Below are experts of layer 6 (counted from 0) of a mixture-of-experts language model. Rows are named router (the router's row for the expert), gate (a neuron's input weights, with its number), up (a neuron's input weights, with its number) and show model dimensions 256-319. Each number is 128 + 24 x the weight over its row's rms, rounded and kept within 0 to 255.
Before each expert's rows: "comes after" lists some tokens at least twice as common just before its tokens as in all text; "gets" lists some tokens that make up at least twice as much of what it gets as of all text. This comes from a sample of Wikipedia text that the model never trained on. Tokens count by the router's weight.

# expert 20
comes after: "\n", " |", ".", ")", " =", "=="
gets: "\n", " (", " \"", " Al", " al", " un"
router [111 119 157 133 111 122 184 134 147 120 129 138 102 136 115 118 121  80 130 145 139 116 132  90 109 113 171 156  93 134  82 132 112 142 160 179 132 110 132 103 145 118 154 125 114 114 133 139 122 129 109 124 133 114  89 141 119 125 145 156 158 127 120  99]
gate0 [110 129 107 101 113 112 107 147 142 129 159 164 122 162 132 143 117 127 119 102 156 151 153 112 152 105  97 135 116 176  94 148 129 115 143 121 137 167 180 143 133  79 108 118 111 134  96 106 146 157 129  91 122 123 153 138 123 108 118 109 142  89  77 123]
up0 [115 151 157 119 132 133 144 104 157 129 110 130 138 118 152 125 119 133  81 136 130  77 163 126 109 171 149 119 125  83 146 119  89 148  91 130 112 113 137 110 123 137 154 111 126 164 127 123 112  92  98 140 134 123 135 119 166 146 143 188 102 156 149 116]
gate1 [140 124 115 106 103 151 144 133 159 129 138 144 143 168 134 114 167 145 130 134 151 123 126 133 134 140 104 127  75 116 149 121 124  97 120 146 122  85 132 120 143 125 119 113 112 138 127 169 135 121 146  92 110 139 166 123 128 111 181 131 115  73 105 152]
up1 [132 125 157 111 152  85  97 116 121 132 120  90 154 106 160 116 111 129 166 139 121 135 103 157 114 103 107 105 172 121 121 103 156 122 154  85 175 136 140 126 148 111 169  96 147 167 140 106 126 109 172 188 128 112 117 144 148 131 145 164 142 167 159 115]
gate2 [160 124 177 172 127 106 158 120 108 103 107 122 138 134 130 134 109 145 113 111 140 165 154  93  73 119 127 173 128 131 139 171 112 124 155 144 137 115 153  86 148 111 132 134 160 146 138  75 103 165 172 160 173 127 111 139 128 124 144  92 158 124 172 100]
up2 [152  92 141 155  81 176 166 112 108 136  72 102 115 132 118 129 130 124 178 107  98 135 121 100 145 137 109 102 177 148  99 145 141 144 111 146 149 113 147 128 147 136 128 181 119 133 127  91 124 143 149 126 168 149 106 125 123 131 136 138 123 117 106 101]
gate3 [159 140 118 115 135 106 112 142 179 133 125 153 119 140 118 133 127 125 118 146 114  87 184 129 163 122 115 135 124  92 109 140  88 133 121 127 167 123 186 110 104 165 120 116 110 142 172 157 100 133  96 155  81 125 109  89 139  62 161  89 134 114 156 124]
up3 [104 132 128 160 142 127 158 160 165 156  96 151 116 116 161 125 149 124 166 158 104 123 198 115  75 122 148 160 102 125  90 132  88 135 142 137 143 101 117  98 147 118 151 178 124 141 158 127 111  96 150  93  75 178 110 135 108  91 152 128 108 109 142 161]
gate4 [104 138 110 161 106 119 105  79 114 103 111 122 153 113 121 162 142 109 161 106 133 155 106 142 177 138 116 159 107 167 137 134 141 149 145 144 121  88 117 148 156 118 138 100 156  85 120 132 135 129 129 151 140 103 135 142 170 176 145  85 133 146 101 147]
up4 [155 138 173 101 133 143 143 148 139 107 121 142  94 158 148 135 120 144 126 160 116 143  93  89 125 121 143 131 145 109 127 161 145 127 105 140 146 102 161  93 116 126  82 136 106 104 169 131 159 178  91 126 137 150 109  99  70  70 165 145 119 122 150  93]
gate5 [102 107 117 115 144 132 133 138 117 157  73 167 125 123 200 145  98 132  98 182 128 161 155 136 132 150 131 118  94 160 137  93  93 193 144 146 129  88 138 144 163  93 140 172 157 135 128 156 200 134 141 130 102 131 144 143 122 102 104 115 140 130 102 193]
up5 [127 129 104 140 120 139 139 112 105 139 115 145 123 104 164 151 126 102 132 150 123 176 201 111 140 148 135 153 113 108 128  84 141 145 134 146 138 101 136 115 143 115 161 127 137 140 134 165 176 163 122 132  69 126 140 136  98 115  78 125 101 153 142 153]
gate6 [151 155 134 104  84 150 100 153 138 124 157 149 124 118 141 112 132 128 108 102 110 141 137 131 171 166 161 141 134 163  81 141 142 134 107 110 117 117 153 132 138 130 132  53 116 155 114 143 114 128 164 155 124 110 152  32 140 135 131 100 121 120 111  57]
up6 [ 99 105 145  68  86 181 114 136 124 140 153 147 109  98 160  96 150 131 162 135 112 153 139 144 134 132 119 161  94 109  72 183 140  91 101 158 121 134 106 106 175 176 139 141 163 174 123 134 124 133 108 142 174 140 136 101 119 118 107 174 143 124 113 118]
gate7 [ 89 166 160  99 114 155 128 141 138 133 121 143 154 149 114 123 116 134 118 107 141 151 143 132 149 102 124 127 148 113 110 105 120  97 138  60 157 137 149 109 119  83 122 149 142 146 120 135 141 129 133 126 124 105 150 132 162 148  94 127  87 146 155 169]
up7 [185 105 167 145 157 127 138 143 158 150 169 117 144 137 114 101 181  91 130 177 152  94 113 105 110 101 109 104 139  80 120 167  77 120  82 105 155 124 142 169  79 119 116 116 145 145 148 161 104 140 112 160  95 140 128  60 102 104 126 124 179 106 162 144]
gate8 [129 148 152 105 107 119 103 127 153 102 134 121 122 146 119 152 159 124  78 119 121 139  96 116 125 128 102 122 127 121 149 151 130 151 165 147  95  97 132 104 133 161 135 126 176 131 137  98 138 167 105 139 123 146 129 116 130 158 180 114 112 123 153  76]
up8 [ 89 111 102 123 122 136 126 114 140 119 127 104 171 141 141  90 131  56 124 121 126 158  85 139 165 164 124 101 128 151 102  83 154 106 108 112 156 121 175 132 116 114 101 133  73 118 116 148 127 101 126 101 127 100 112 114 121 112 119 135 152 143  97 140]
gate9 [141 145 127 133 168 105 129 102 160 112 130 111 154 119  99 100 101  80 142 130 119 145 127 154 101 128 103 150 145 120 103 110 148 126  85 117 135 114 128  90 128 121 156  95 133 114 139 103 116 147 135 101 135 103 101 100 116 137  74 158  97  90 135 150]
up9 [ 96 122 147 149 112  85 133 141 163 119 138 147 117  94 110 143  83 137 129 136  98 140 110 125 117 124 131 157 108  96 132  97 111 160 148 143 120 128 137 130 103 114 143 134 154 177 125 110  93 151 118  99 150 130  93 131 123  95 134 175 118 151 126 146]
gate10 [127  89 115 160 100 127 122  96 100 127 157  94 123 150 120 119 169 146 137 143 118 103 128  97 137 154  98 105 117 103 119  95 142 108 129 129  94 188 146  94 115 100 134 166 121 119  91 169 164 161 122 110 171 115 124  81 102 166 150 108 133 139 132 200]
up10 [116 129 132 150 158 157 146  94 133 138 133 129 150 126 146 126 141 118 115 130 157 154 147 132 156 170 132  90 162 129 140 113 127 160 115  81 145 166 165  93 123 129 129 116 106 182 135 177 158 157 142 140 151 123 113  79 143 119 145 147 130 116 112 114]
gate11 [129  74 110 159 135 103 135 126 101 143 172  77 103 129 122 150 133 127 156 139 138 111 119 139 119 120 136 142 128  95 148 125 134 111 140 113 142 125  99 129 137 146 138 151 152  96 106 139 100 147 127 100 130 152 108 118 118 133 116 144 101 123 145 139]
up11 [137 114 113 156 120 101 132 126 119 114 111 105 133 147 125 135 123 141 104 154 152 134 127 139 136 160 117 119 158 133 122 129 112 106 128 104 163 109 120 143 131 127 168 134  93 132 157 105  88 168 179 115 117  98 130 147 131  87 139  49 112 124 140  72]
gate12 [122 167 120  92 131 103 149  91 146  81 135 146 114 140 140 127 115 130 134 140 143 100 125 137 111 133 140  86 128 132 110  87 119 128 113 120 129 125 136 124 138 122 110  94 100 128 167  80 115  73  75 102 112 160 156  65 118 101 160 151 148 123 176 165]
up12 [161 107  68 126 109 138 106 107 125  68 119 135 129 121 122 142 116 133 146  99  99 115 108 155 106 119 132 114 180  90 108 122 177 111 145 137 105 128  85 126 130 112 118 175 151  99 144 134 102 104 123 119 146 141 148 116 150  94  98 159 119 146 105 139]
gate13 [131 139 143 140 113 178 139 165 102 143 120 112 175 142 106 116 143 105 116  86 147 151 115 113 126  93 120 133 175 134 141 167 133 121  87 137 139 156 103 127 128 121 113 141  96 115 130  68 112 129 101  99 157  93 154 114 150 131 130 128 127 126 112 118]
up13 [116  80 127 142 170  87 119  98 137 180 130  78 154 122 145 164 133 108 130 171 153 120  94 141 144  71 144 123 149 110 196 146 103 110 164 115 171 145 164 139 114 162 118 154 108  88 123 129 132 141 150 115  68 107 125 128 137 161 143 160 126 136 117 132]
gate14 [145 158 129 152 128 107 137 127 147 146 103 101 116 174 166 112 152  95 165 135 129  94 140  88 139 103 125 123 148  90 100 115 129 103 143 119 122 137 140 124 115 143 154 120 129 103  85 134 141 143 108 150 121 127 141  94 115 150 121 111 137 125 112 152]
up14 [123 101  96 125 152  95 115 122 168 148 147 117 107 109 159 135 131 117 189 112  94  77 148 113 115 112 129 122  99 144 120 128 139 126 139 145  98 122  74 105 100 148 126  98 118 162 111 131 154 126 142 147  75 132 106  62 123 161 155  87 169 132 145 147]
gate15 [ 98 127  81 156 163  85 126 125 115 116 167 148 149 145 116 146 129 117 123 187 143 127  63 157  96 136 122 130 103 103 118 110 136 107 136 130 130 106 139 145 105 139 130 132 142 118  95 120 106 132 137 122 196 147 128 128 160 159 166 139 111 125 136 137]
up15 [138 110 122 122 119 115 116 136 108 154 151 123 103 127 141 138 136 145 152 117  92 102 130  86 148  72 129  92 161 142 104 101 119 114 119  98 148 149 120 110 126 130 129  90 132 134 120 158 153 107 112 130 103 146 116 117 104 115  68 103 152 102 141  97]
gate16 [122 142  92 146 127 168 153 110 175 118 118 125 140 104 121 142 134 100 116 160 124 133 148  76  89 145 131 119 169 131 113 119 134  98 129  90 104 161 156 121 125  82 125 140 140 117 129 132 215 102 166 163 125  81 144 103 149  89 116 144 149 100 157 134]
up16 [161 163 146 106 118 133 141 132 177 101  90 106 121 133 128 134 156 132 138 113 160  86 183 151 103 141 162  86 129 130 138 127 124 149 112 152 158 147 160 120  91 168 139 135 162 142 169 114 108 117  91 120 121 124 129 131 154 157 114 134 130  84 141 129]
gate17 [102 136 143 136 164 179 147 136 132 152 137  91 141  89 122 127 125 135 160 118 118 144 109 144 118 118  83 142 142 137 110 140  96 125  99 122 145 143 172 129 142 113 137 114 148 145 148 127 135 127 158 145 154 148 133 100 101 177 110 119 113 156  82 116]
up17 [ 83 125 100 135 124 128 116 104 170 119 136 119 145 111 162 146 124  92 158 138 139 132 134 138 149 116 116 177 100 146 135  99 114 123 112 142 138 186 174 170 137 144 123 120 123 154 146 123 100 161 134 136 120 119 167 101  78 162 122 158 119 105 104 105]
gate18 [102 128 137 146 162 180 140 118 150 163 138 125 111  89 116 106 152 152  98 167 142 125 137 150 135 134 132  81 125 155 131 128 158  86 126 160 152 149 118 140 137 130 153 130 117 157 114  96 155 159 164 124 121 146 120 101 139 146 165 138 112 161 128  92]
up18 [110 150 111 140 172 111 163 116 170 119 137 149 122 139 103 115 161  96 135 146 111  79 132 114 121 122 115 148 121 125 151 149 131  98 106 128  86 140 121 145 121 164 122 108 180 116 135 132  88 112 109  95 144 123 115 172 136 104 173 152 150 118 160  72]
gate19 [156  89 139 116 147 145 136 129 148 123  94 138 142 124 174 130 149 132 146 129 123 142 150 109  98 121 136 121 204 143 139 141  91 107 138 136 143  96 133 149 141 108 142 178  77 136 122 169 169 146 144 120 133 156 125 139 128 175 165 136  94 125 125 121]
up19 [110 128 102 134 122 109 131 147 127 135 120 176 117 178 153 125 136 118  99 150 147 100  90 154 186 104 129 136 103 125 156 147 130 126 144 114  85 179 106 121  99 134 114 119 165  89 124 103 106  91 113 165 125 137 115 168 172 125 111 104 124 145 151 162]
gate20 [123  75 107 123 128  98 126 122 108  87  72 137 137  97 156 127 134 132 124 121 142 107 162 131 144 126 148 138 104  94 130 169 111  97 142 134 129 145 134 141 111 147  96 117  93 107 124 156 100 126  92 140 120 136 141 145 125 153 178 143 142 131 157 139]
up20 [105 112 116 131 163 137  95 151 167 126 154 140 133 150 137 141  66 145 120 112 135 119 101 110 115 115 117 134  90 116 144 116 129 143 137 147 127 119 134 142 100 131  61  91 119 132 120 130  87 112  42 156 100  96 108 155 142  94 161 128 129 136 119 154]
gate21 [107 150 159 157 121 100 138  93 137 124 100 148 111 143 110 145 131 112 109 107 132 127 150 135 164 144 131 147 150 174 129 151 105 146 172 131 141 114 117 133 124 149 122 175 148 124 105 118 114 176 159 126 152 107 153 112 159 130 130 114 124 135 146 139]
up21 [111 108 101 146 152  62 137 132 112 124 119 155 146 155 124 152 105 129  91 112 106 126  86  98 150 163 140 118 140 125  93 153  98 157 129 137 158 119 110  97 104 134  74 157 149 145 116  97 116 108 136  85 184 122 121 107 149 139 167 111 160 148 134 117]
gate22 [119 166 113 140 118 150 136 159 113 126 120 137 153 157 128 106 111 121 101 175 150 116 148 131 124 126 112 133 142 123 110 134 155 200 124 121 143 143 107 111 128  91 124 104  95 146 101 111  80 105 137 183 111 104 134 121  97 112 127 156 139 162 154  97]
up22 [ 65 133  57  95 130 140 103 139 109 108 144 162 113 121 155  91 161 113 123 160 120  79 135  97 155 126 126 119 110  90 139 159 125 123  61 193 113 135 137 108 157 103  79 102 108 136 103 132 135 135 133 172 137 125 145 103 123 105 150 178 137 137 173 100]
gate23 [127 137 151 110 136 120 167 121 183 122 138 124 130 133 158 146 121 118 110 131 115 130 140 119 131  89 119 102 115  85 151  98 134 132  97 149 125 154 133 126 143  93 103 172 124 143 134 105 133 141 124 150 117 144 150 102 163 132 135 147 119 101 128 146]
up23 [111 139  68 120 166  68 146 113 156 176 134 110 140 129 106 142 163 143 121 139 139 167 135 156 183 179 155 129 108 111 121 135 141 113 157 129 128 147 121 135  77 106 122 108 105 120 102 174 114 136 118 111 121 108 116 118 116 125 166 136 143 156 155 120]
gate24 [144  59 109 117 140 133 110 139 126 156 135 133 124 152 115 126 141 158 144 149 128 135 123 117 161 170 175 114 130 142 123  96 133 131 108 130 115 119 142 163 131 160 145 143  98 121 120 175 132 131 154 106 156 158 129 138 165 131 114 118 122 166 108 138]
up24 [132 129 174 118 148 138 150 135 137 131 118 113 113 152 154  98 122 124 102 138 128 187 126 109 133 115 155 143 133 128  64 174 135 158 103  99 142 163 137 130 142 131 139 138 168 124 118 128 110 139 177 173  98 164 146 129 111 154 154 110 106 120 145  64]
gate25 [120 110 107 108 142 140 159 141 110 127  93  99 126 141 159 106 158 134 110 135 137  95 124 150 136  95 169 149 164  99 140 152 148 117 146 145 140 137 113 138 104 142 119 139 149 146 135 119 129 158 152 135 172 135 125 115 156 107 131 167 143  53 149 141]
up25 [159 131 166 118 134 167 143  89  90 180 125 137 123 104  88 132 122 135 155 152 111 144  83 116 113 159 110  91 103 155 116 150 107 107 140 125 148 151 102 136 110 149 103 125 105  95  97 144 112 100 142 122  91 137 105 114 104 137 181 125 152 143 160 143]
gate26 [121 165 143 128 112 150 145 165 125 139  74 133 144 116 156 103 146 128 143 108 130 158  98 135 141 115 146 146 127  86 138 154 177  85 129 137 132 137  95 103 142 137 118 144 109 107 134 108 152 157  99  82  80 116 129 159 129 110 121  97 118 148 132 147]
up26 [135 110 139 144 128 133 129 104 123  92 136 149  97 135  93 152 124 113 156 127 156 179 161  93 110 190  60 180  97 147 174 105 118 114 107 155 136 113 125 115 143 125 138 107 115 167 123 119 135 153 140  97 129 126 134 119 143  99 132 133 147  93 130  92]
gate27 [133 144 138  86 157  84 126 136  87 133 131 149 136 150 138 104 138 139 124 102 161 117 111 108 140 109 101 151 112 153 154 120 138 125 144 141  84 130 111 124 119 117 135  73 187 109 126  72 112 137 142 143 118 132 152 199 149 125 111 162 105  84 114  71]
up27 [140 109 166 118 136  83  95 137 105 156 134 139 119 100 156 114 141 149 118 111 130 137 144  93 155 144 100 117 122 159 187 148 117 155 153 151 163  99 145 126 107 116 145  77 128 132 105  88  83  75 139 139 127 133 113 166 156 129 159 101 108 129 125 137]
gate28 [143 107 137 134 131 119 130 126 163 150 104 150 138 123 133 128 140 124 152 108 195 146  87 101 120 142 118 128 130 111 119 124  88 104  92 158 148 134 114 170 126 100 105 163 135  73 171 138 140 105  91 116 171 124 107 127 113  89 135 162 124 143 126 126]
up28 [137 128 139 129 138 135 124 144  96  80 147 123 153 174 104 122 114 111 136  98 136 126 139 112 172 175 128 138 126 151 177 149 161 104 152 146 153  92 116  79 121 133 159 109 108 153  99  82  93 130 103 122 132 124 136 138 140 130  99 147 155 109 131 108]
gate29 [122 126 132 102 151  98 141 138 139 146 133 113 129 129 158 127 141 150 140 154 124  88 127 119 106 101 138 109 100 103 157 125 163 139 167 113 132 110 128 123 141  99 115 128 112 139 151 142 156 143 150 126 122 137 149  91 122 145 111  93 111 116 102 146]
up29 [154  94 140 126 137 102 132 103 148 155 149 139 138 157 148 168 116 157 106 182 159 127 136  95 130 149 125 111 137 121 148  98 143 109  68 133 130 115 141 177  90  78 131 162  80 141 178 148  93  63 104 112 127 123 149  96 131 120 118 116 145 144 131 124]
gate30 [115 145  86 173 144 135 132 130 135 147 160 125  97 114 142 129 188 151 132 128 145 110 127  99 165 101 129 129 139 127 136 137 158 145 122 135 140 138 142 144 117  99 159 160 123 101 155 125  91  86  79  93 115 132 123 168 118  93 101  66 162 156 121 157]
up30 [ 99 118 160 136 142 146 131 127 178 144 142 136 119 134 136 149 156 103 142 143 104 140 110 122 181 119 159 144 148 126 157 163 100 122 121 132 134 119  95 167  87 116 124 144  81 117 136  87 124  88 135  88 125 157  94 116 146 101 126 114 120 121 129 122]
gate31 [104  91 101 143 113  62  94 158 141 114 112 134 141 112 169 171 128 150 129 110  75 112 133 140 109  92 139  89 125 113 144 121 117 124 106 166 117  96 107 109 104 134 153 170 161 172 142 107 107 156 121 103 143 135 105 130 116 118  81 148 100 112 103 115]
up31 [123 143 168 131 107 136 103 130 100 115 126 145 130 154 129 143 122 143 153 118 154 130 125 107 111 129  92 134 167 119 128 107 151 129 171 124  98 129 149 126 148 105  98 105 139  62 123 134 143 120  99 143 157 147 128 106 122 125 116 140 133 119 148 162]
gate32 [124 148 140 120 118 129 156 137 122 147 117 140 144 112 159 124 128 129 157 112 137  95  99 175 153 123 130 146 111 149 108  62 129 155 153 104 166 111 140 100 133 122 116 130  75 111 121 133 119 168 116  78 157 117 138 153 158 165 136 159  89 131 135 144]
up32 [136  77 145  90 156 146  85 152 151 144 177 113 141 193  95 127 128  99  98 125 111 156 150 117 132 101 157  84 176 135 121 127 138 147 115 113 133 116 122 124 125  94 140  87 139 164 153 132 133 111 107 169 128 110 148 140 137 104 126  94 112 124 100 107]
gate33 [134 158 111 106 110 115 101 150 178 133 122 127 115 105 141 134 132 154  92 145 112  98 125 117  86 140 129  82 110 110 114 136 136 107 138 106 150 141 128 114 122  88 151 120 104 119 157 159 126 146 119 110 109 158 174 145 120 115 130 157 106  71 156 137]
up33 [108 113 124 115 131 153 119 115 108 100 161 183 115 157  85 135 114 108 152 102 136 132 119  98 117 109 134 151 116 162 140  97 126 147 112  91 119 108 109  98 136 149 107 110 157  88  96 123 117 141 117 150  85 100  89 155 115 134 114 153 106 110  78  97]
gate34 [130 123 163 119  95  95 145 140 137 103 146 121 140 170  96 154 116 138  86 126 158 139 148 110 117 134 116 143 119 152 117 110 142 139 117 120 119 157 113 129 133 109 105 121 125  93 134 122 137 101 126 138 142 137  94 169 162 123  96  97 150  99 133 122]
up34 [133  91 138 115 153 124 132 130 123 108 154 170 186 153 133  94 148 135 112  90 122 119 142 120 138  91  82 142 172 142 105 112 108 152 100 113 106 159 108 124 145 146 153 110 147 150 132 125 126 113 121 151 103 146 102 148 176 158 151  95 126  80 142  87]
gate35 [137 119 135 148 195 123 131  86 139 127 150 151 145 146 130 119 171 153  94  89 151 141  76 139 136  87 121  71  90 158 107 141 154 109 143 101 181 130 129 107 112 132 105  54 106 122 180 172 131 146 107 143 135 140 145 139 129 120 114 150 148 130 134 132]
up35 [131 116 144 121 136 145 159 119 132 122 133 167  89 104 144 110 193 170  86  91 141 153 120 160 149 101 132 101  99 139  99 129 125 115 142 132 118 121 105  99 133 157 115 113  81 131 169 152 110 130  99 165 126 140 127 105 121 142 124 135 124 173 157  96]
gate36 [124 167 156 131  91 105 107 104 131 149 116 114 103 121  97 132 115 102 114 130 144 109 138 114 106 151 119  85 120 122 132 109 146 132 188 144 152 174 140 143 136 119 110 145 116 115 145 140 136 141 122 115 134 138 132 107 113 200 164 121 152 131 163 104]
up36 [102 147 100 146 164  96 116 139  67 144 146 118 128  89  82 121 165 117 131  84 140  80 104 111 118 114 100 120 118 135 161 114 121 136  91 107  98 153 115 148 138 146 107 144  89 131 105 122 112 107 108 116  98 147 159 119 179 119  93  97 128 117 103 157]
gate37 [ 81 145 139 155 145 111 126 152 131 168 103 119 138 130  79 164 146  92 177 123 150 141 114  88 126 143 130 143 148  88 132 119 154 106 135 157 127 134 136 138  94 123 148 138 121 116  91 138 114 150 111 116 138 133  88 157 139 121 133 181 117 127 133 134]
up37 [145 114 173 141 123 123 126 140 132 102 131 118 129 125 144 104 127 130 161  80 106 129 135 128 127 140 148 120 148 100 136 123 140 137 146 118 111 154 116 152 123 137 144 128 159 126 152 154 150 137 147 144 175 131 129 131 167 147 109 187 134 150 126 107]
gate38 [ 85 129 161 146 143 136 130 130 112 153 122  76 177 167  97 116 122  66 135 167 139  96 113 115  90 143 157 134 123 120 124 125 157 128 130 151 107 144 103 166 143 155 121 125 151 138 118 124 122 153 127 133 114 124 160 146 129 106 114  91 152 112 125 124]
up38 [116 109 140 124 108  86 121  99 108 125 121 149 110 147 126 130 123 134 161 122 107 163 127 167 102 109 163 102 128 105 129 154 113 143 153  84 148 104 124 146 136 132 159 137 112  97 106 110 123 153  79  97 144 114 157 157 123 145 133 100 165 161 140 128]
gate39 [111 127 136 108 131 111 120 137 125 120 171 124 139 151 143 145 128  79 161 145 112 132 142  96 115 122 137 129  89 113 110 119 142 133 117 111 121 152 121 129 111 127 143 138 120 120 142 153 124 159 154 153 106 141 152 123  75 136 101 119 144 146 113 116]
up39 [112 138 126 122 119 124 155 154 149 150 118 153 116 149 126 118 121 100 168 131 130 105 158 100  88 133 167 120 130 162 136 117 145 141 123 116 114 171 125 153 123 104 141 129 132 155 112  99 123  95  95 153 126 118 126 129 147 116  78 142 147 161 182 115]
gate40 [139 109 124 102 111 179  71 127 151 152 113 150 143 151 116 119 118 144 143 128 131 181 143 147 124 171 117  82  99 139 121 135 114 116 106 150 159 109 124 119 103  98  97 105 109 168  95 133 101 117 174  90  68 154 132 136 135 132 153 124 141 118 106 137]
up40 [153  96 150 141 131 146 171 122 124 115 160 140 148 148 158 142 153 160 121 133 109 134 122 107 127 164 130 129 153 125 146 150 115 124 106  96 163 117 118 182  73 114 115 125 103  87 120 121  96 125 110  98 199 110 163 123 174 137 150 147 109 116  96  88]
gate41 [ 94 155 125 153 172 127 136 111 143 118 135 146 143 150 126 144 133 102 125 126 143 108 152  92  93 105 130 152 113 121  76 124 112 141 145 161  90 106 125 148  95 170 118 144 154 148 158  74 123 179 129  92 149 102 172 117 156 107 139 125 106 135 134 142]
up41 [135 134 144 127 167 172 106 115 114 172 142 147  94 138 107 147 153  87 116 152 107 153 111 149 101 108  66  96 150 150 165 133 113 153 131 115 102  87 150 107 134 122 131 110  91 113 111 107 177 115 128 112 126 133 159 144 155 133 143 104 123 137 131 146]
gate42 [134 119 138 178 104 163 121 139 179 114 153 142 113  97 102 121 165 115 123 130 163 113 104 163 130  72 115 143 104 112 104 121  92 114 148 138 141 158 159 121 140 132  91 113 127  75 152 144  84 121 146 165 106 121 138 139 112 142 129 109 115 140 129 134]
up42 [142 102 119 161 120 144 136 135 146 117 147 106 117 107  99 118 143 155 112 125 167 135  90 120 137  69 138 159 100 124 135 132  85 120 162 126 158 119 134 128 166 126 113  97  99 116 166 136 141  94 119 134 115  98 132 140  89 121 143  90 145 125  74 115]
gate43 [ 83 104  59  91  95 108 143 111 145 174 124 180 150  81 158 127 102 110 137 117 133 124 126 139  94 147 121 107 124 148 158 130 114  94 132 118 116 142 142 110 132  95 145 167  97  98 134 134 117  89 188 131 106 133 104 103 169 196 134 128 122  92 102 154]
up43 [116 135 163 164 108 128 123 138 114 139 134 103 149 149 133 172 165 144 143 156 142 151 108 124 134 171 123 163 100 153 152  88 136 126  97  83 111 159 181 154 107 127 102  84 149 172  83  91 114 128 124 102 140 161 131 137 141 130 142 134 116 101 134 145]
gate44 [138 128 120 112 138 104  91 147 126 135 144 118 153  91 160 104 161 110 100 160  92 114 110 129 141 115 107 161 102 146 104 130 103 166 134 124 130 141 140 103 123 134 123 122 109 101 160 155 117 104 132 145 136 113 157  89 132 117 132 124 105 142 156 149]
up44 [121 135 116 131 139  99 163 146 141 116 164 170 132 127 141  68 172 139 139 129 114 138 127 138 129 118 160 160  92 129  95 142 110 156 170 150 141 101  98 167 117 126 168 119 116  94 141 139 120  88 162 150 165 173 129 128 132 165 107 118 131 116 122 117]
gate45 [104  73 164 115 120 124 146  88 106 158 118 130 127 107 108 130 115 147 155  96 138 106  92 108 146 130 142 158 124 136 125  97 127 113 144 138 134 156 121 151  97 131 133  99 141 113 162 110 144 111 117 133 103  55 112  97 131 151 129 111 152 122 145 118]
up45 [106  95 161  87 108 100 149  93 108 149 122 145 130 140 117 103 114 130  96  68 105 161 110 111 152 115 145 142 106 133 114 124 124 135 150 161 138 142 138 175 126 144 138  79 105  83 105 130 129 108 121 154 153 105 114 123 168 180  92 113 147  94 133 152]
gate46 [101 124 151 110 153 157 109  94 138 133  99 111 118 183 135 163 127  61 133 111 110 133 115 113 106 150 134 106 115 138 119 138 143 118 118 148 138  95 143 176 145 171 107 127 119  96  93 127 139 108 156 123 154 131 136  80 117  89 102 127 161 167 100 105]
up46 [139 162 154 155  84 155 134 128 128 118 109 130 146 145 112 135 131  98  89 115 106 112 118 144  98 135 114 148 136 129 130 134 106  95 158 130 109 155  95 151 124 125 141 103 108 108 121 157 116 118 107 136 137 157 121 146 119 138 141 139 114 135 155 149]
gate47 [ 66 131 111 106  99 120  67 125 158 119  71 130 142 109 109 112 104 154 134  93 121 134 117 134 159 130 134 122 145 132 121 157 133 133 126 131 156 147 164 133 144 126 127 151 136  97 124 102 103 176 143  84 185 104 139 126 145  83 105 151 119 115 148 130]
up47 [110 111 138 159 130  94 136 135 146  93 166  76 112 131 125 159 104 103 123 145  94 147 144 141 112 124 147 163 117  81 101 101 178  93 123 125 137  79 128  75 108 145 152 108 115 161 126 140  98 174 172 102 142 134 117 144 127  93 150  94 103 142 123  70]